{
  "num_hidden_layers": 9,
  "hidden_size": 224,
  "d_expert": 128,
  "d_shared_expert": 0,
  "moe_layers": [0, 1, 2, 3, 4, 5, 6, 7, 8],
  "normalize_top_k": true,
  "balance_bias": true,
  "lr_router": 0.000348,
  "vocab_size": 14511,
  "norm": "rmsnorm",
  "norm_eps": 1e-06,
  "optimizer": "soap_variant",
  "learning_rate": 0.0167,
  "beta2": 0.99,
  "max_steps": 5321
}
Below are experts of layer 6 (counted from 0) of a mixture-of-experts language model. Rows are named router (the router's row for the expert), down (a neuron's output weights, with its number) and show model dimensions 0-55. Each number is 50 + 10 x the weight over its row's rms, rounded and kept within 0 to 99.
After each expert's rows: "comes before" lists some tokens at least twice as common just after its tokens as in all text. This comes from a sample of Wikipedia text that the model never trained on. Tokens count by the router's weight.

# expert 21
router:50 63 43 39 46 39 47 43 43 57 49 46 38 44 46 60 40 37 51 47 39 54 56 55 57 55 36 50 32 48 57 40 72 50 46 60 32 57 58 48 58 53 58 54 44 53 48 63 43 40 56 46 56 58 46 43
down0:50 48 50 40 45 43 51 57 52 46 51 52 44 48 50 71 50 39 61 43 30 41 59 65 51 57 66 51 47 46 59 42 31 42 59 52 58 57 60 48 56 53 41 38 40 44 47 48 49 52 45 63 53 63 52 19
down1:38 46 52 50 41 48 40 34 69 25 48 50 59 54 45 53 40 49 54 58 59 63 35 65 57 48 46 41 52 51 45 52 46 46 60 39 35 54 70 44 35 47 45 37 55 32 52 61 51 50 50 78 45 55 57 49
down2:36 49 59 50 54 61 43 69 46 47 46 53 67 54 60 56 40 35 50 37 43 56 62 42 65 23 55 52 48 47 45 65 36 47 48 59 48 50 48 45 59 62 25 51 43 54 51 45 50 52 38 49 46 50 33 51
comes before: ",", " (", " of", ".", ":", "\""

# expert 48
router:46 47 62 34 36 33 51 59 48 50 37 50 38 56 39 58 50 52 50 50 47 41 46 58 54 45 49 39 59 57 48 38 38 59 53 65 35 39 52 42 49 40 46 42 40 57 48 55 41 42 51 33 52 70 42 41
down0:50 51 42 60 50 49 28 49 26 72 43 32 48 49 49 46 53 60 41 48 51 60 40 47 49 60 56 37 50 53 53 46 62 60 25 56 43 47 46 46 53 52 85 47 57 73 49 57 51 36 50 53 48 45 30 57
down1:30 52 36 49 72 45 49 48 68 28 52 53 63 40 50 54 62 52 38 39 62 35 45 46 35 55 51 64 49 50 50 57 42 43 49 38 40 47 51 39 45 37 63 48 48 22 49 42 50 58 38 44 44 50 51 34
down2:51 57 41 50 71 48 47 51 59 64 46 51 61 53 48 62 49 53 57 53 60 57 50 52 49 44 44 51 49 56 37 68 60 31 32 55 48 55 46 49 56 50 64 78 35 44 54 70 54 39 53 23 55 35 49 29
comes before: ".", ",", " and", " in", " of", " was"

# expert 118
router:42 39 60 46 64 59 47 64 57 58 54 46 51 52 49 46 52 49 48 59 53 51 53 58 49 41 41 51 47 32 52 56 51 53 40 49 33 54 54 63 44 36 40 45 67 41 61 67 44 67 48 48 44 50 59 53
down0:50 49 26 52 56 62 51 37 36 54 47 42 50 48 54 47 28 45 41 47 40 71 56 60 68 49 68 60 47 56 43 50 67 65 54 51 48 53 61 36 48 54 49 51 53 71 35 55 69 49 64 52 52 54 50 53
down1:52 43 49 45 50 53 56 41 30 47 49 65 55 46 54 44 62 41 62 39 59 67 46 59 36 50 63 43 21 33 59 38 43 59 50 58 55 68 54 50 45 51 47 48 35 63 51 40 61 37 25 48 26 71 35 50
down2:47 47 47 41 52 33 29 53 72 46 40 52 60 44 74 44 51 50 48 57 49 49 50 50 57 43 68 59 44 46 47 39 47 49 50 50 54 46 48 47 51 47 64 15 57 67 37 63 39 47 42 49 47 46 45 32
comes before: " ", "\n", " —", " $", " +", " —;"

# expert 1
router:57 47 62 42 60 54 42 62 53 52 55 48 64 54 48 44 53 44 51 49 46 49 57 52 41 55 41 43 56 54 48 62 49 35 51 51 55 31 44 42 56 54 47 62 62 57 38 61 59 57 62 65 40 48 42 60
down0:50 47 48 57 45 46 49 59 74 52 61 79 48 59 69 54 52 57 39 48 48 57 55 55 51 76 68 43 49 54 47 44 48 50 58 50 46 34 58 51 58 47 56 55 59 52 51 79 58 60 46 49 46 77 34 51
down1:47 45 36 59 45 40 47 62 42 30 46 40 64 44 46 52 66 56 49 67 23 71 42 58 48 47 25 24 39 54 58 54 63 38 48 62 48 50 50 40 39 51 57 26 43 48 14 49 54 48 55 37 51 53 35 52
down2:52 52 64 49 34 50 55 50 40 65 39 39 50 55 60 61 66 41 47 45 62 54 67 60 61 51 51 47 46 52 52 54 58 52 50 44 58 48 60 52 36 52 41 44 60 49 35 40 46 39 46 46 53 39 47 46
comes before: " ", "\n", " —", " \"", " $", " Nominated"

# expert 24
router:63 60 56 35 44 48 54 61 52 57 35 53 75 52 43 45 44 44 42 58 44 55 60 51 42 55 58 42 49 50 52 52 57 55 47 48 50 47 47 57 60 67 39 52 53 56 50 56 58 52 62 54 51 68 53 45
down0:63 56 49 41 43 49 56 58 60 50 42 43 39 52 34 51 66 53 48 36 48 53 54 44 61 51 59 44 58 40 59 42 51 46 46 38 55 39 70 55 56 59 47 35 54 30 48 53 61 64 51 47 48 47 50 49
down1:49 50 49 60 46 64 47 52 55 37 46 61 55 52 44 71 44 66 37 69 38 46 50 51 68 57 42 50 50 51 43 40 52 48 59 60 50 53 50 42 56 34 45 49 57 50 27 49 47 45 51 59 64 52 45 62
down2:50 44 62 31 62 59 74 50 48 72 62 55 62 58 49 64 57 52 62 54 61 52 57 55 57 53 53 44 48 50 62 48 32 43 51 74 33 41 44 66 45 47 40 53 60 56 47 51 51 42 34 57 63 59 53 45
comes before: " the", " a", " be", " his", " an", " her"

# expert 124
router:36 44 51 50 39 46 29 38 65 46 56 26 60 53 54 37 60 60 62 63 57 48 49 60 38 60 62 59 53 52 62 52 53 56 56 63 45 57 42 53 58 38 61 53 43 41 47 56 41 51 43 59 46 51 51 47
down0:41 68 48 44 32 42 48 48 51 46 51 38 43 67 45 74 64 47 53 48 63 87 56 52 42 47 56 47 68 58 63 39 19 51 38 50 47 52 56 42 43 34 43 45 48 53 53 53 49 62 39 53 61 42 56 53
down1:52 56 52 15 52 36 50 46 58 63 46 61 61 56 28 66 51 53 54 49 44 61 51 46 51 69 63 46 51 42 50 50 43 61 50 44 64 49 49 43 32 54 47 42 45 48 60 66 50 59 34 53 32 67 35 34
down2:57 61 61 32 16 56 55 46 53 38 56 67 50 52 46 44 36 41 47 31 46 59 57 40 55 49 53 49 54 61 46 77 48 35 57 33 50 54 76 44 52 47 48 35 72 55 28 52 48 54 49 55 61 50 37 50
comes before: " and", " which", " but", " a", " with", " where"

# expert 82
router:56 36 50 45 52 50 55 54 43 58 49 23 63 33 58 49 67 45 38 61 48 47 59 38 35 49 49 45 45 58 55 59 43 75 51 63 41 51 70 60 57 56 44 58 42 47 47 37 45 38 41 49 55 50 42 57
down0:45 64 33 53 35 40 48 41 35 48 54 42 42 51 51 55 39 52 58 41 46 53 41 58 29 61 49 53 57 49 47 54 41 43 36 52 48 42 28 40 42 45 55 51 52 52 50 58 62 42 63 47 50 62 57 46
down1:38 45 45 32 48 35 43 53 52 48 65 52 45 57 44 55 42 74 48 63 51 53 53 47 59 52 52 43 48 56 53 48 60 56 59 62 57 36 59 58 49 54 48 61 43 58 44 52 35 48 51 53 41 54 43 52
down2:68 41 37 54 48 64 49 29 20 75 40 33 52 39 55 38 50 50 53 66 52 50 30 44 54 50 61 35 50 48 33 43 55 42 47 53 49 51 58 57 49 60 59 51 68 49 49 55 49 44 40 37 46 47 40 46
comes before: " was", " is", " also", " has", " had", "'"

# expert 107
router:47 43 41 56 57 63 50 46 53 61 35 61 57 45 66 55 37 47 55 64 42 66 69 35 53 37 64 54 42 46 42 72 49 38 51 53 39 47 59 39 54 38 40 65 57 53 62 69 53 53 52 49 64 65 55 50
down0:52 52 51 38 54 39 41 32 66 48 52 60 53 70 64 46 43 44 46 51 50 54 59 58 78 43 45 60 49 61 33 40 49 55 69 44 44 30 40 51 56 39 53 59 47 46 45 46 44 56 51 44 47 29 46 56
down1:61 52 63 55 50 39 68 62 58 51 52 43 47 45 50 43 49 62 24 50 52 55 40 49 26 47 50 53 39 46 42 49 44 51 60 67 51 50 49 45 58 63 61 50 33 43 35 48 44 40 49 59 37 60 28 49
down2:52 58 59 49 40 72 54 46 48 46 47 69 50 49 47 49 58 39 34 54 65 54 50 42 42 54 52 24 47 51 62 34 48 48 48 44 55 49 49 50 52 59 42 39 31 46 61 59 60 50 64 53 45 54 51 27
comes before: ",", " |", "'", " City", " (", " University"

# expert 79
router:58 59 50 55 59 66 41 51 46 39 50 51 66 46 53 62 44 38 55 69 62 59 32 41 43 62 51 45 52 30 44 53 46 53 49 53 32 56 40 74 50 55 54 57 53 56 50 57 45 37 52 48 59 59 42 62
down0:35 38 49 63 52 30 50 45 47 55 55 50 48 66 45 29 59 42 49 42 70 63 66 50 50 34 50 41 48 61 51 44 51 41 53 52 56 47 55 51 56 52 57 44 24 50 46 37 17 47 51 56 47 53 48 47
down1:39 27 57 56 52 48 46 39 44 36 47 47 45 48 52 52 52 33 47 52 54 68 73 56 48 37 44 53 50 28 42 58 13 46 47 51 42 61 48 40 36 50 59 60 56 66 49 51 51 48 55 40 65 54 56 50
down2:38 43 58 19 57 60 67 31 57 69 51 50 52 53 49 46 52 59 58 43 51 31 52 55 47 61 67 60 37 61 48 48 52 41 49 75 45 57 62 35 52 36 41 61 49 47 60 50 46 54 54 42 55 59 51 47
comes before: " ", "\n", " —", " %", " Votes", " Total"

# expert 115
router:56 57 59 41 53 66 48 50 35 60 29 42 72 39 46 52 55 38 40 57 36 61 53 46 29 43 55 32 59 41 39 46 48 60 37 55 53 54 53 53 57 53 45 50 47 43 51 54 54 63 50 31 38 50 37 48
down0:47 38 48 52 49 57 45 62 59 64 68 44 57 58 54 50 47 53 52 39 44 45 52 51 48 53 53 49 30 51 53 65 40 53 75 43 57 72 30 57 50 50 41 45 38 61 58 52 43 65 44 53 28 48 37 62
down1:50 36 43 38 47 49 52 59 65 45 48 29 60 45 47 58 50 45 49 54 71 47 51 49 41 64 49 57 52 82 57 53 29 53 48 48 48 55 45 52 46 38 75 44 60 64 49 56 53 49 54 42 39 38 46 54
down2:46 69 45 63 66 83 42 45 48 32 53 33 59 52 52 50 55 45 50 45 44 62 50 49 49 65 53 55 34 59 68 28 30 46 34 42 39 44 54 47 53 50 48 48 53 60 36 34 57 70 38 62 46 51 37 57
comes before: " ", "/", ";", " .", "year", "m"

# expert 86
router:38 57 49 67 41 52 42 33 42 55 32 51 43 50 46 53 57 41 23 56 33 49 39 66 30 58 61 54 63 42 53 58 60 38 51 44 44 41 50 58 48 62 44 77 45 32 54 45 43 60 44 51 33 60 59 33
down0:51 51 56 44 74 56 60 25 43 46 28 47 55 38 50 32 46 61 52 38 53 35 54 43 43 48 65 46 47 49 44 54 30 40 52 64 53 42 59 55 57 49 49 48 54 52 50 50 24 72 49 69 57 53 51 60
down1:50 55 48 43 34 48 38 41 48 63 45 52 36 49 61 47 35 50 61 41 51 60 50 46 34 58 51 49 48 49 57 45 51 57 36 47 45 33 56 53 39 50 56 67 30 44 57 37 46 10 44 48 55 50 43 51
down2:61 61 47 52 57 51 81 67 62 50 29 51 55 55 46 50 55 50 29 63 53 28 43 50 27 44 41 39 42 53 60 52 50 46 60 30 48 56 49 34 52 19 52 52 48 47 53 39 53 47 44 66 30 52 47 54
comes before: " ", "5", "3", "0", "4", " −"

# expert 57
router:44 50 62 47 65 54 48 45 71 41 29 48 53 41 48 61 39 49 60 48 52 51 59 64 51 38 56 59 31 50 45 44 60 41 34 47 42 42 50 42 51 44 39 55 55 40 69 58 49 38 66 60 49 66 55 41
down18:55 53 65 40 43 38 56 38 35 46 52 55 46 39 55 55 47 58 23 51 38 45 47 41 48 50 45 52 64 63 48 47 46 43 51 41 31 58 54 75 51 43 63 40 30 49 69 34 45 68 51 57 50 51 54 45
down19:53 57 49 50 59 45 44 36 57 27 62 50 33 43 72 53 43 49 56 40 45 31 45 46 52 46 50 50 55 64 50 42 29 35 46 57 60 54 69 32 60 56 42 62 47 48 44 29 51 36 24 49 66 47 43 50
down20:59 51 43 52 43 85 63 62 53 51 51 57 57 52 37 50 61 42 50 67 60 46 61 64 41 51 50 51 35 50 53 45 57 52 50 47 62 83 55 36 49 64 51 56 59 46 51 47 36 51 48 42 62 53 56 37
comes before: ",", "\n", " |", ".", " (", " and"

# expert 68
router:58 55 45 52 55 44 53 49 47 41 36 32 46 39 52 57 53 25 54 63 57 55 49 46 41 68 62 40 34 59 38 44 62 53 44 40 26 50 53 57 54 47 43 55 49 63 64 67 43 40 45 43 65 73 52 51
down0:50 34 52 42 57 20 60 37 41 40 44 51 45 49 51 45 57 52 58 38 56 43 36 51 63 45 57 56 49 47 53 33 42 47 45 44 48 47 45 60 49 45 50 44 63 43 59 25 52 73 55 44 62 42 54 44
down1:44 49 41 40 41 40 41 61 47 58 46 27 36 25 49 45 48 29 65 33 44 44 50 52 51 74 55 50 52 62 52 37 41 49 41 41 39 33 40 46 31 27 50 52 44 43 52 46 54 54 64 45 57 45 48 58
down2:52 49 43 51 47 72 46 41 45 51 45 58 56 78 59 53 59 43 47 50 52 68 42 48 43 39 40 53 44 50 43 44 75 54 44 52 50 50 48 63 44 66 47 54 47 59 49 71 50 39 60 37 25 26 41 49
comes before: " of", ".", ",", " and", " in", "'"